Experts of a small language model: vocabulary 8192, 81.9M parameters.
Below are experts of layer 3 (counted from 0) of a mixture-of-experts language model. Rows are named router (the router's row for the expert), down (a neuron's output weights, with its number) and show model dimensions 64-127. Each number is 128 + 24 x the weight over its row's rms, rounded and kept within 0 to 255.
After each expert's rows: "raises" lists some tokens whose logits its average output raises strongly, later layers aside. This comes from a sample of Wikipedia text that the model never trained on.

# expert 3
router [109 154 130 111 138 155 130 139 126 137 181 132 157 139 175 143 134 180 102 124 123 102  90 125 121  79 111  87 133 125 132  80 133 141 111 131 137 121  40 120 107 113 135 138  93 139 152 122 128 104 133 166 139 115 159 126  91 146 101 133 149 100 120 110]
down0 [124 146  81 113 146 139 154 143 159 184 127 120 145 109 118  97 156 154 149 103 133 121 150  98 154 101 141 106 179 133 161 144  84 141 145 112 136 138 121 107 151 140 114 123 108 125 110 107  85 166 139  77 133 101 163 131 130 140 111  97 126 168 136 152]
down1 [132 125 120 167 101 125 112 103 158 176 108 142 131 160 110 124  95 110 110 163 138 167 143 120  80 114 123  98 131  63 129  95 146 107 134 136 122  78 105 163 148 131 151 148 127 183  98 144 144 112 106 116 144  89 102 145 115 165 110 129 121 100 169 129]
down2 [108 139 141 126 121 146  99 127 148 118 110 152 127 122 124 153 166 141  96 111 120 164  89 135 128 156 113 106 100 156 101 124 133 139 120 140 132 164 176  79 126 102  98 144 144 150 106 136 120 110 168  72 122 132 142 142 142 144  89 125 120 144 127 115]
down3 [156  94 149 117 125 126 137 143 145 144 180 127 109  61 142 133 146 117  82 115 146 152 160 154 171  93 134 112 144 122  92 151 124 136 115 125 105 144 127 159  76 131 157 123  69 145 167  92 144 102 121 139  96 161 111 101 120 146 110  66 129 108 147 177]
down4 [126 134 190 120 110 129 130 135 151 140 122 131 105 121  93 122 151 100 134 155 204 111 133 139 159 140 147 111  79 157 131  96 139  75 126 144 170 105 129 111 159 128 136 110 115 121 118 163 118 133 102 110 132 108 141  97 112 163 125 107 148 136 129 108]
down5 [105 114 129  91 126 152 123 117 160 149 128 109 160 161  99 119 113 118  94 150 130 132 116 119 154  94 125  75 138 127 143  92 119 110  80 113 107 119  80 158 133  95 135 123 109 126 147 135  89 160 102  63 139 139 126 108 138 131 145 115 120 138 138  89]
down6 [108 169 177 157 138 121 109 127 120 111 117 112 123 131 106 149 148 148 125 147 156 129 144 105 108 134 148 157 166 109 109 127 122 113 110 145 137 131  99 121 157 146 159 125  89 127 149 130 102 116 110 107 164 144 104 106  85 152 135 115  92 118 118 143]
down7 [ 97 134  69 100 133 192 126 138 196 119 177 146 132 163  98 149 158 150 144 118 133 141 137 129 107 121 128 135 137  85  92 163 123 116 134 136 155 155  77 154 132 121 158 149 139 163 125 142 152 108 115  98 146 109 167  83  87 119 122  88 112 166 152 152]
down8 [157 159 123 163 135 135 102 128 128 115 128 141 150 172  97 114 189 136 143 139 134 121 193 142 124 175 153  74 132 126 136 169 140 129 145 102 122 144 163 147 100 144 111 122  96  63 114 102 162 153 101 148 130 124  64 152  92 150 142 188 121  72  86 112]
down9 [111 138 137  96 149 156 140 140 138 132 109 139 188 154 113 159 119 144 147  72  84 127 148 123 124 110 160 146 122 117 109 169 161 139 138 106 169 124 141 165  86 165  92 124 135  91 146 149 141 151 119 103 150 114 123 141 118 132 119 119 130 160 178 113]
down10 [169 118 160 100  99 113 137  99 110 117 124 152  90 111 107 131 143  95 152 137  68 104 119  93 108 110 126 132 139 106 134 124 118 127 101 183 125 123 142 152 153 115 117 118  99  95 144 130 140 153 124 165 120 169 106 118 116 137 173 124  91  93 129  87]
down11 [137 156 124 117 112 108 146 159 164  58 119 150 133 106 124 155 164  88 126 159 151 150 103 105 135 120 112 116 131 158 149 134 129 149 145 147 105  95 107 132  90 134  80  90 129  86 154 113  87 123 138 114 119 153 121 130 108  87 149 117 135 139 113 171]
down12 [ 98 138 156 115 112 175 160 127 159 107 171 121 100 174 138 116 141 138 127 132 162 126 127 197 117 164 122 158  98  75  84 108 126 144 106 166 173 151 124 164  87 148 108 147 177 169 136 137 174 113 149 145 129 145 128  90 106  70 115 142 137 114 127 103]
down13 [119 143 143 154 134 139 147 109 124 128 109 120 123 111 138 120 162 166 123  97  72 122 120 167 136  89 125 148 102 123 140 163 108 158 129 114 150 147 139 135 175 175 139 169 150 122 135  85 151 114 124 152  80 137  98 103 136 133 113 188 110  95 116 117]
down14 [ 85 131 114 159  83 139 144 124 121 140  75  72 117 148 145 132 134 133 155 144 104 171 161 154 135  85 168  75 140 156 120 123 120 158 109 138 100 130 129 154 138 142 125 171 136 103 122 133 169 124 136  96 162 172  82 186 131 171  92 115 121  82 121 135]
down15 [162  93 133  82 133 125 136  89 171 127 144 125 118 143 143 119 123 100  99 166 145 145 136 162 137  82 164 100 116 138 142 129 127 149 128 131 102 135 124 128 112 130 136 115 145 155 177 130 122 104 174 122 147 132 101 149 123 124 123 164 154 184 101 141]
down16 [105 141 197 143  86 140 131 116 115 151 160 137 105 115 108  94 135 133 120 168 126 150 125 119 110 128 109 120  65 143 131 143 167 117 112 143 127 113  96 133 124 152 118 131 150 118 168 113  85 116 140 118 134 111 128 107 139  95  87 138 138 164 187 138]
down17 [140 150 125  84 143 139 126 126 141 135 155 131 118 131 144 118 115  97 141 110 116 134 163 133 105 126 139 150 105 119 142 152 138 133 134 153 105 125 127 124 126 141 119 149 134 140 116 112  92 129 114 124 151 166 129 121 131 155  82 139 106  92 125 109]
down18 [137 153 136 157 133  65 118 153 130 169 124 159 139 108 136 135  79 131 160 163 144 111  87  94 117 161 126 132 136 136 122 116 104 133 128 111 113 143  92 128  99  43  67 129 110 142 111 132 156 134 114 129 115 141 133 168 106 131 139 142 128 113  95 115]
down19 [131  43 141 162 124 143 147  86 128  85 134 136 142 145 133 152 111  58 116 126 130 175 134 149 137 137 108 141 120 110 128 134 144 171 112 138 150 170 132 109  99 175 159 120 134  99 127 182 118 147 103 125 106 144 120 155 114 143 111 116 116 124 110 182]
raises: "ance", "itar", " Guard"

# expert 1
router [149 142 141 100 131 159 116 133 105 157 120 124 132 103 100 116 164 134 125  99 168 129 101 153 116 107 120 160  86 131 125 130 117 110 100  96 146 133 106 100 161 137 115 124  75 184  93 183 109 118 130  98 126 132 123  96 115  94 100 123 139 137 141 143]
down0 [123 136 128 182  71 157 137 145 118 137 123 104 161 156 152  49 121 168 123 111 136 133  92 112 131 114 163 127 112 113 135 136 133 140 100 102 142 148 121 105 130  94 149 156  93 158 132 145 128 102  93  96 136 182 155 134 130 113 171 153 146  99 140 111]
down1 [133 121 119 150 111 108 140 154 133 109 126 107 150 165 136 118 104  92 149 130 139 152 135 157 133  96 160 140 135  98 129 113  96 119  87 108 122 105 133 137 139 104  98 139 114 169 101 150 167 146  91 137 119 160 148 142  85 102 155 124 202 117 124 139]
down2 [ 99 143  85 169 112 159 116 113  86 109 103 120 132 124 152 150 192 124  84  64 124  91  98 172 134 145 131 161 117 125 139 136  82 114 138 149 146 127 116  93 153 106 103 124  79 193 109  86  99  93 114 127 158 159 122 130 117 123 142 158 139 123 138 140]
down3 [114 129 128 179 103 111 147 154 134  76 113 119 108 123  99  73 127 169 130 113 122 136 151 152 113 140 145 167 118  74 161 121  94 143 146 113 134 130  85 129 165 130 140 115  89 145 139 167 161 136 118 117 141 104 142 127 115 120 138 155 131 156  96 110]
down4 [174 127  94 155 178 200 132  81 105 126  96 113 141  65 119 125 158 114 148  93 103 152 158 128  88 122 138 105 101 133 107 165 130 115 162 133 101 146 103 110  98  92 111 130 112 182 131 110 146 112 124 136 107 125 136 145 118 139 120 136 124 104  90 142]
down5 [151 140 128 113 174 105 130 164  98 130  83 107 123 119 114 135 161 139  92 106  91 151 121  97 144 119 102 157 113 140 128 133 120 126 118 122 143 104 144 142  75 149 136 109  96 132 172 150 187 137 122 152 161 100 125 101 154 139 124 171 152 133 136  94]
down6 [ 86 142 155 144 153  91 145 144 139 138 125 105 171 126 143 121 168 167 100 179 165 113 159 126 100 121 159 155 168 142 160 128 142 128 171 123  98 137 105  97 147 163 110 150 104 110 149 101  96 145  95 134 132 140 108 116  99 129  95 107 121 171 154 153]
down7 [172 139 133 118 154 106 129 172  94  90 150 107 114 149 140 155 111 107 155  95 135 133 124 113 153  91 157 122 168 132  79 105 114  74 155 142 105 158 120 135  72 134 105 116 123  99 121 120  97 104 149 142 136 135  98 178  93 145 152  82 123 162 117  94]
down8 [129 181 153 152 152 129 152 121 147 124 134 101 120  70 123 114  86 170 100 148 139 131 136 149 111 111 143 144  74 138 104 164 128 138 131 133 143 116 114 118 123 112 118 153 145  97  96 162 151 149 139 162 139 135 149 150 117 122 108  99  99 135 160  85]
down9 [137 140 135 142  74 119 170 112 131 121  91 128  91 155 168 110 121 155 125 171 155 132 160 131 156 113 151 166 142 106 135 127 128  88 124 123 112 124 144  95 161 152 170 157 117 106 141 134 129 153 133 128 124 148 139 152  98 157 140 117 144 171 113 188]
down10 [135 145 147 148 124 156  83 137 108 167 110 107 106  82 149 175 121 124 139  94 106 134 141 162 154 164 147 126 133 124 146 138  94  86 141 109  92 144 101 103 112 124  90 131 114  83 184 104 115 110 131 137 190 131 168 133 115 120 128 116 130 164 139 141]
down11 [125 159 114 110 153 123  92 131 142 127 136 138 111 116 119 113 105 155 152 102 128 134 135 108 158 104 118 137 115 107 137 123 153 145  93 133 134 157 134 136 133  99 163 142 150 113 110 116 109 108 122  75 179  65 128 142 131 140 140 148 178 132 146 151]
down12 [110 163 146 154 109 169 129 116  84 149 124 110 144 115 140 114 110 125 124 111 135 143  74 117 136  89 124 124  75 107 110 126 108  97 109  98 169  72 151 134 133 139 128 152 160 136  97 150 150 115 109 138 115 130 135 146 127 140  94 184 131 147 150 106]
down13 [124 150 190 142 127 116 114  97  99  86 102 111 127 133 120 145 142 122 172  96 119 134 165 130 144 130 121 117 149 116 125 123 117 162 108 144  95 143 154 115 103 121 101 102 143  88 162 119 131 134 205 124 146 100 132 125 167 124 152 154 175  88  94 112]
down14 [156 141 121 141 131 123 101 118 108 149 162 145 150 140 120 101 128 134 104 129 117 133 128 101 115 154 158  79  96 125 132 153 148 157 164 133 128 141  98 144 156 159 146 152 157 144 134 130  79  78 123 122 135 147 104  97  99 112 112 140 172 147 145 161]
down15 [122 108 109 123 149 171 151 174 136  94 147 131 128 147 128 135 135 131 130 130 150 150 121 181  77  91 111 165  95 113  90 142 151 131 105 137 161 148 114 115  94 135 122 189 102 119 111 160 105 115 131 105 117 162 116 141 120 120 140 142 144 112 129 166]
down16 [132 119 112 150 165 137 104 118 102 159 112 116 131 117 111 116 141 126 173 152  84  98  92 140 129 130 131 108 128 143 104 108 163 132 122 104 128 134 150 149 123 122 139 153 134 126 144 130 124 139 129 123 152 113 126 135 153 169 140 107 138 132 104  95]
down17 [104 143 167  97 144 150 127 170 131 148 167 123 123 134 153 140  94 140 159  80 121 112  85 121 100 175 143 162 147 144 134 117  85 120 127 127 151 149 113 140 135 153 134  89  94 114 127  93 129 123 104 123 189 114  93 168 105 103 151 107 159 146 144  85]
down18 [117 154 109 134 145 150 151 100 141 180 139 125 150  85 101 138 121 121 131 187 114 132 174 169 119 164 123 111  79 102 104 119 139 136 128 139 145 132  95 117 128 108  97 110 132 152 139 108 157 104  88 125 152 164 101 162 124 125 133 116 101 127 107  95]
down19 [121 151 107 164 124 143 135 144  85 113 121 117 164 171  86 152 119 132 137 137  97 113 132 139 118 109  86 138 140 149 143 160 134 133  97 124  98 115 103 141 126 118 123 102  92 117 161 137 121  86 153 109 143 149 140 114 140 136 139 107 129 180 124 142]
raises: " LINEAR", "writer", "shire"

# expert 5
router [166 134 142 118 168 167  79 116 151 167 146 117 145 124 118 125 160 158 121 149 109 116 116 135 141  43 119 160  90  62 122 113 125 124 131  77  75 147 104 146 175 129 139 152 128 114 131 150 157 125 138 103 115 153 138 150 108 102 110 130 135  87 137 142]
down0 [136 130 124 104  73  68 126 129 154 109 140 158 136  95 138 145 190 127  83 110  96 160 116 102 151 163 133 111 176 129  81 115 100  76 130 135 116 159 115 131 131 140 177 133 145 169 114 174  95  92 107 171 124 147 120 166  97 138 155 122 124 134  93 120]
down1 [170 104 155 130 125 147 112  89 164 161 138 107 173 117 149 128 135 129 114 121  86 118 144 107  99 126 171 132 155 140 163  96 141 123  69 159 114 108 102 161 156 121 197  99 156 149 103 119 161 116 113 153 156  82 121 124 144  86 101 102 105 117 159 162]
down2 [177  85 143 144 160 108 115 120 101 143 129 131 144 158 104 152  63 158 110 111 134 124 124 163 128  89 133 135 158 126  94 138 120  72 120 109 135 136 120 123 104 132 157 156 158 139 149 132 131 149 153  90 131 110 119 110 123 121 106 106 129 138 112 109]
down3 [135 119 109 140 121 130 137 111 148 162 132 118 153 111 109 147 140 157 110 123 119  92 131 177 184 158 119 165 127 104 131  90 106 116 117 149 129  97 150 122 144  87 128 176 115 128 124 103 114 141 137 109 125 177 125 105 142 136 110  95 147 153 168 132]
down4 [164  74 166 183 124 120 103 112 144 141 137  93  94 108 115 149 110 144 118  83 163 126 141 168 122 130 113 113 124 117  84 123 138  95 123 166 139 144 129 101 105 163 146 154 123 144 135 133 156  99 130 113  95 151  99 132 120 145 126 101 163 137 137 152]
down5 [ 95 151 133  75 118 129 121 127 130 138 130 115 113 129 143 141 108 102 139 144 128 159 106 112 137 149 143 108 149 105 164 136 173 123 103  84  88 149 137 106 121 100 125  78 127 144 144 114 125  94 103 124  97 158 119 118 167 134 130 170 117 141 118 106]
down6 [140 150 144 116 145 164 144 108 157  92 145 135 101 172 124 113 129 120 108 104 121 169 130  89 102 137 137 111 115 103 146 148 175 107 112 158 154  80 111 146 160 121 107 162 138  73 143 131 160 154 117 121 158 132 178 152 151  61 140 100 113 142 127 140]
down7 [103 157 131 158 153 151 108 142 130 105 112 124 136 136 129  71 134 100  98 175 135 123  96 172 147 139 160 127 119  84 102 138 140 135 103 124 151 150 136 124 130 153 156 122 110 174 126 111 121 126 102  98  97 143 116 116 105 144 126 200 124 130 156 126]
down8 [123 128 122 131 182 141 128 113  98 144 123 165 127 132 155 124 107 159  73 160 123 155 149 108  81 105  64 152 121 115 141 156 142 196  92 118 143 151 135 127 106 142 116 123 115 122 136 163 141 109 124  93 134 115 120 153 116  99 126 103 129 152 121 150]
down9 [122 123 160 119 143 113 128 111 121 115 142 146 168 114 106 112 165 126 151 107 111 115 140 122 116 140 155 162 114 128 154  90  88 131 123 126 113  92 161 132 110 124  94 131 146 130  96 160 157 103 157 149 106 149 174 132 118 104 111  94 165 141 145 137]
down10 [106 134 115 150 115 142 108 114 119  73 139 133 124 106  96 135 118 107 135 113 113 137 125 127 145 130 151 147 102 149 149 107 126 153 150 150 151  92 159 119 137 164  82 139 142 160 172 177 114 106 106 143 127 100 102 123 176 123 152 121 108 132 123 125]
down11 [189 160  72 105  74 126 134 133  87 131 173  76 121 144 142 114 102 125 102 175 146 136 126 135  94 116 157  98 154 133 125 145 141 133  95 140 132 103 143 166 113 141 119 121 107 161 155 108 130 111 141 110 159 105  76 126 129 108 150 109 113 173 149 116]
down12 [143 158 158 126 147 146 118  80 119 105 155  85 112 156 168 127 145 134 126 163 171 156  93 125 116 154 155 113 147 103 101 113 160 112 124 166 149 149 154 156 155 128 152 181 118 156 133 140 156 107 123 169 158 146 120 115 146 156 136 140 137  98  70 104]
down13 [124 119 152 110 103 123 127 161 108 133 115 101 144 143 110  97 139  99 134 152 146 111 142 136 150 125 178 141  99  74 165 133 154 103 162 154  79 167 119 177 148 139 136 164 123 159 138  98 127 131 137 120 127  96 104 110 142 156  82  86 128 139 154 158]
down14 [100 181 162 108 110 147 145 119 147 141 137 135 154 118 187 158 157 132 127 114 106  96 145 124 155 108 134 121 106 174  99 135 106 151 125 147 120 111 167 101 144 120 143 140 108 145 143 166 128 107 126 162  96 149 162  94 132 150 118 101 107 144 131 120]
down15 [135 133 121 140  99 127 121 126 114 148 162 131 146 138 120 130 142  50 114 107  92 149 117 151  79 153 106 170 157 138 124 150  81 162 153 111 143 164 133 138 123 115 146  89 138 179 120 189  78 133 108 104 114 101 112 137 155 122 158 153  99 166 176 142]
down16 [117 190 145  99 138 113 146 108 120 122 109  85 147  86 128 110 140 117 144 137 134 150 117 115 148  85 148 137 117 146 160  95 144 142 130 123 144 146 108 123  80 111 177 119 156  65 149 110 108  85 120 170 130 107 119 129 110 154 132 117 132 110 165 116]
down17 [ 73 115 150 127  95 134 101  98 145 116 160  95 130 125 132 180  95 124 130 155  96 116  74 131 133 142 166 170 139 129 162 146  96 111 131 130 166 113 132 120 123  95 100 134 141 130 105  89 128 127 108  97 110 144 100 128 130 185 156 118 162 122 100 144]
down18 [ 98 111 124 126 127 113 141 149 130 120 136  90 172 134 130 131 133 136 105 124 113 127  80 184 131 141 121 126 159 143 161 138 107 140 126 139 153 122 153 117 160 118 125 132 123 136 102 110 168 110 145 124 116  84  99 106 114 128 130 121 130 131 132 156]
down19 [128 137 124 138 103 115 163 116 161 132 159 101  87 165 151 131  91 142 141 130 120  90 132 131 136 122 128 111 119 150 120 115 139 103 123 149 112 158 120 126 147 117 148 126 109 157 106  95 142 162 119 135 103 165 101 102 161 126 168  97 107 129  99 122]
raises: " LINEAR", " JPL", "ulture", "ania"

# expert 2
router [112  82 116 131 155 117  77 126 138 163  82 103 142  97 126 154  83 145  89 146 127 164 116 156 124 149 138 128 106  89 153 135 129 131 132 108 168 126 152 122 132 176 147 113 114 163  95 144 119 114 136 167 125 145 147 117 107 111 123 129 107 173 137 127]
down0 [144 143 147 128 122 132 115 160  97 131  98 140 137 126 126 147 136 132 107 126 121 176 137 150 165 117 160 115 156 122 114 127  97 108  76 149  92 114 193  97 130  90 105 155 109 114 140 129 135 119 139  86 138 132 131 121  90 121 133 127 147 122 196 122]
down1 [152 121 166 102  95 122 108 111 133  95 155 147  86  92 140 160 138 117 107 139 123 127 165 113 175 182 149 108 145 133 126 131 154  85 130 169  83 114 146 119  91 134  80 175 178  84 147 132 160 147 150 139 127 137 110 129 142 150 145 109 124 118 117 113]
down2 [136 116 201  89 104 115 111 118 128 106 145 165  75  98 133 174 132 109 140 154 116 132 163 141 176 171 116 105 126 118 123 135 144  80 137 163 112 120 130 129  89 165  83 182 163  76 120 110 141 164 139 152 108 133 120 161 155 158 141  98 119 109 133 119]
down3 [149  97  57 135 109 172 128 140 126 115 140 117 119 133 140 130 146 133 139 123 138  81 164 169 104 158 125 119 120 134 135  91 137 109 153 144  92 200 106 116 103 165 118 143 161 111 104 160 163 162 123 109 120 114 119 157 137 107 118  93 114 129 135 108]
down4 [132  97 111 167 129 148  93 119 130 124  73  88 132  98  82 112 117 128  93 141 139 141 111  87 144 123 153 160 127 152 125 172 129 182 121 144 124 136 142 132 141 121 142  76 126 204 136 107 141 120  81 110 128 147 117 124 103 102 145 170 141 102 116 125]
down5 [116 128 113 126 159 152 134 188 144 161 151 105 142 126 136 111  98 108 148 151 168 132 152 116 108 149 115  82  99 134 141 119 117 167 122 118 126 151 147 143 131 113 131 150 107 112 138 151 117 157 215 111 113  85 111 103 102 159 166 163 117 108 121 107]
down6 [129 104  92 132 133 134 133 124 154 145 148 131 104 142 178 153 140 173 142 105 145  90 147 135  88 123  84 154 145 109 120 171 115 145 146 133 126 140  80 141 148 127 115 126 128 154 107 122 111 157 140 152 142 145 153  98  82 155 141 126 126  94 124 125]
down7 [ 95 142 142 121 113 120 153 134 134 120 144 122 162 115 140 153 105 135 106 118 127 107 144 108 137 116 116 132 132 153 107 145 163  87  89 125 129 128 119 135 108 144 119  89 119 160 133 142 173 129 109 153 146 123 125 143 116 138  98 103 108 106 218 154]
down8 [148  82 162 131 115  98 132 118 120 103 112  98 135 127 157 156 119 134 144 131 121 120  99  96  72 121 112 122 105 173 119 114 136 134  95 134 135 102 102 148 141 134 148 157 122 139 142 122  93 162 137 136 119 134 152 124 172 155 103 116  93 106 141 105]
down9 [157 149 137 146 145 123 141 159  90 159 163 147 147 146 135 111 126 133  94 120 120 122 132 120 129 140 164 134 115 120 113  83 137 130 116 111 104 149  83  92  93 118 141 112 162 149 127 157 130  72  99 145 124  91 126 111  86 106 112 149 135 108 178 145]
down10 [ 97 116 121  93 131 102 159 146  90 110 148 159 156 151 155 127 132 153 134 131 128 117 137 118 117 114 118 129 157 162 129 160 123 159 139 130 122 119 115 114 133 148 119 134 106 132 124 107 147  97 160  97 119 128 145  97 137 110  88 122 116 158 154 144]
down11 [138 146 121 143 114 127 138 150 131 142 179 120 156 119 118 156 107 123  84  92 140 134 127  92 110 134 117 112 138 146 133 117 137 104  91 114 157 136 121 104 114 131 128 191 103 148 101 131 159 104 151 135  97  87  99  70 138 133 105 134  90 134 154 155]
down12 [144 168 175 127  81 139  97 110 143 132 123 109 138 146 134 124 140 111 164 136 112 122 154 129 149  99 162 117 171  99 121 119  74  89 116 119 148  83 118 115 137 146  83 153 153 128 157 131 153 128 119 112 102 113 140 155 135 132 125 100 121 109 121 143]
down13 [158  79 128 164 126 116 152 101 112 161 121  98  84 120 120 115  62 129  92  90 133 122 146 105 146 136 112 124 108 154 136 126 121 111 136  64 111 130 148  87 132  98 158 105 131 144 149 175  89 138 160 159 127  95 100 132 125 122 104 123 126 120 123  97]
down14 [130 129 191  82  91 131 135 118 118 103 196 165  78 117 148 144 128  84 153 136 135 150 174 176 163 190 111  97  99  93  91 107 140 113 136 163  89 144 109 138 110 145  99 174 153  80 112 143 138 152 114 187 106 144 134 133 168 155 129  66 137 120 135 105]
down15 [155  89 129 149 109 101 125 148 108 125 120 171 178 135 136  68 129 121 126 112 150 102 113 143 123 120 119 124  83 129 140  65 145 141 129  97 146 110  86 144 148 107 137 100 166 133  82 119 122 115 115 135 154 144 169 146 142  82 132 117 148 109 152 143]
down16 [124 125  90 106 159 113 149 103 171  82  92 154 111 142  95 139 177 146  87 180  90 112  99 102 152 125 115 148 113 130 136 126 105 141 137 171  69 137 107 133 155 138 121 142  98 147 137 143 166 133 139  96 142 127 125 152 131 143 151 166 117 153 124 159]
down17 [122  98 109 148 124  99 161 119 111  97 123 110 135 158 134 112 125 157 146 147 109 140 114 119 130 115 145 130 119  95 110 117 168 122  93 117 133  78  83 127 139 109 113 140 149 130  90  89 130 151 115 140 118 142  99 152  99 145 139 143 129 143 150  75]
down18 [115 124  83 131 120 131 149 126 136 141 121 141 116 156  75 108 118  99 120 161  76 115 115 153 113 135 144 107 108 117 107  97  84 173 108 167 139 106  90 183 155 127 159 105 164 118 130 116  95 112 134 187 134 122  99 120 132 110 143 129 137 112 172 125]
down19 [ 92 155 124  84 147 166 133  92 165 159 136 186 129 125 124 117 144 133 124 142 129  55 142 139 152 141 105 120 147 143 118 142 133 110 107 106 159 158 153 136 129 150 104 131 151 123 105  89 128 116 133 155 124  78 141 155 148 100 114 120 116 117 120 125]
raises: " of", ",", " in", " ("

# expert 0
router [143 152 127 116 121 146 107 114 105 155 108 128 143  95 124 128 154 143 126  86 169 141 110 161 113 119 131 160  88 134 134 118 116 106  99 101 140 112 137 103 152 143 113 127  73 166  79 176 117 109 128  98 131 150 135 111 136  84  91 132 115 148 135 164]
down0 [125 188 128  93 123 108 119 121 120  68 174 137 143  86 158 114 157 106 115  83 143 100 113 118 155 111 139  89 141 162  99 160 105 164 145  93 114 124 108 135 106 138 124 149 140  82 151 162 161 164 138 151  93 164  99 126 133 137 164 104 111 131 168 157]
down1 [118 131 122 107 126 106 113 156  94 155 140 122 112 129 143 143 133 119 176 104 174 159 124 109 132 126 126 157 147 106 161 149 131 114  95 106 126 143 136 147 156 140 114 169  96 155 119 139 117  91 161  99 116 126 134 144 103 128 148 131 141 103 120 136]
down2 [ 84 142 114 119 149 140  92 116 140 134 141  74 140 140 103 119 161 149 114  96  94 140  91 142 113 169 143 113 120 100 158 151 118 160 130 130  96  85 150 154 165 159 106  98  81 129 142 122 108 133 140 102 135 107 115 108  95 144 108 112 123 118 167 125]
down3 [129  80 149 166 144 127 125 113 145 112 140 197 129 149  93 172 108  94 112 111 139 162 135 161 116 107 144 164  82 109 164 141 116  99 188 153 132 116 114 111 106 114 166 107 138 150 173 117  94 120 101 129 125 150 132 119 145 142 116 115 142 152 128 115]
down4 [133 156 130 146 125 135 133  95 209 127 131  91 142 119  86 134  74 141 124 124 131 145 126 141 128 113 154  93  93 126 141 121 125 124 167 145  94  85 134 121 126 112 115 100 151 190 147 140  83 122  95 131 162 120 152  99 110 157 145 100 109 136 126 140]
down5 [147 122 132 100 159  60 134 119 165 144  98  73  93 118 136 166 124 117 132 149 136 130 105 135 109 113 114 177 141 108 156 146 147 142  98  79  87 128 149 156 142 146 100 114 122 149 109 142 137  85 117 118 108 104  87 133 140 114  94 144 148 117 133 118]
down6 [134 121 176 170 166 149 152  89 114 144 122 117 104 121 109 141 164 147 180 140  89 132 124 156 110 121 154 161 131 111 158 116 124 103 129 122 105 132 174 128 157 111 165 102 129 133  97 109 134  91 140 126 120 129 186 149 125 112 147  69 115 197  95 103]
down7 [155 102 133 136  87 139  99 110 117 166 120 129 146 123 120 147  98 120 165  75 130 148 145 171 137 133 148 138 107 118 113  92  91 142 170 125 104 145 103 112 128 105 103 112 130 130 114 104 104 135 103 116 111 134 138 161 128 153 129 173 135 136 124 115]
down8 [ 78 150 162 125  89  93 122 126 133 150 107 161 134 130 159  61 102 167 160 140 144 130 147 146 169  99 110 127 160 140 155 144 134 200 142 128 123 146 110 141 100 129  92 159 106 110 119  93 120 174 132 133 104 115 108 153 152 116 118 144 117 112 138 127]
down9 [143  91  93 136 101 134 141 155 146 139 132 156 133 154 153 128  68 135 112 175 165  97 106 146 119 152 143  85 112 141 180 148 126 152 147 120  86 110 145 131 134  76 128 134 113 142 139 150 114 126 123 116  96 149 120 103  78 140 131 151 133 117 138 125]
down10 [138 158 105 124  84 116  80 154  81 133 129 139 113 129  96 137 121 130  66 109 120 111 126 127 104 147 137 144 115 155 126 140 147  77 168 145 125 124 178 152 135  83 108 114 135 117 160 122 103 109 161 131  98  90 111 148 105 140 139 129 111 134 111 102]
down11 [133 128 126 136 141 126 147 100 179 172 121 119 161  93 135 139 109 169 163 129 132  99 104 125 128 102 129 155 148  85 141 139 131 148 107  67 115 153 151 130 121  98 153 144  72 131 102 123 185 143 132 115 140 137 124  97 162 123 130 174 132 120 116 126]
down12 [185 150 146 161 152 134  85 122 118 168 108  94 132 127 125 139 111  95 108 137 128 151 126 121 144 108 157 137 144 105 162  98 148 105 112 116 108 141 102 153 140 122  75 170 158 169 128 121 123 173 125 141 110 130 139 153  95 130 133 135 117 139 135 121]
down13 [175 124 109 110 108 135 134 124 153 205 135 143 121 125 135 122 103 142 127 118 164 111 120 160 106  95 136 130 101 141 160 107 114 118 134 110 127 156 140 124  88 141 128  89 152 128 113 120 113 124 112 116 146 125 116 108 106 101  96 135 135 138 126 116]
down14 [135 170 146 168 171 134 143 131 145  96 114 119 149 149  98  85 117 165 114 125 137 134 116 141 142 141 141 132 148 136 145 147 166  97 151 144 103 134 117  93 164  99 170 118 139 132 121  98 141 109 113 132 138 121 154  85 144 127 115 142 135 123 104 149]
down15 [ 93 113 134 106 143 142 131 132 116 153 150 148 121 133 120 163 138 173  80 142 123 170 121 141 157 150 110 138 143 134 101 101 113 156 145 113 144 153 150 101 192 110 143 142 128 131 121 153 199 104 125  85 147 134 147 125 138 116 114  99 142 164  91 129]
down16 [147 149  86 115  76 149 119 116 138  92 165 127 158 129 128  72  96 130 128 110 105 123 111 125 116 130  86 126 135 143 128 104 152 127 166 118 110 137 144 104 143 143 101 125 101 205 148 151 124 115 127  95 172 139 163 121 105  96 141 148 132 110 114 107]
down17 [ 85 147 145 107 100 164 144 103 158 140 155 150 122 127 130 108 123 147 102  84 124 149 109 160 131 105 132 192 128 118  73 168 160 130 112 123 159  80 151 144 138  91 128  99 136 127 126 110 170  79 144 100 150 111 132 173 118 116 104 139 142 122 115 163]
down18 [159 122  73  91 117 152 157 126 136 164 114 117 137 133 132 136 144  93 106  85 132 120 102 135 112 133  98 126 133 138 142 159 105 118 199 125 129 111  94 113 110 104 131 166 165 162 147 142 156 131 141  90 135 116 110 103  91 122 104 148 144  83 188 106]
down19 [145 141 156 148 127 140 113 134 100 117 132 142  88 114 153  98  83  98 118 169 156 147 136 112 115 169 117 110 142 128 120 131 143 111  82 135 148 113 108 106 164 105 173 116 110 182 159  98 135 116 174 108 132 144 140 107 186 136 138 100  80 142 127 132]
raises: " LINEAR", " JPL", "ulture"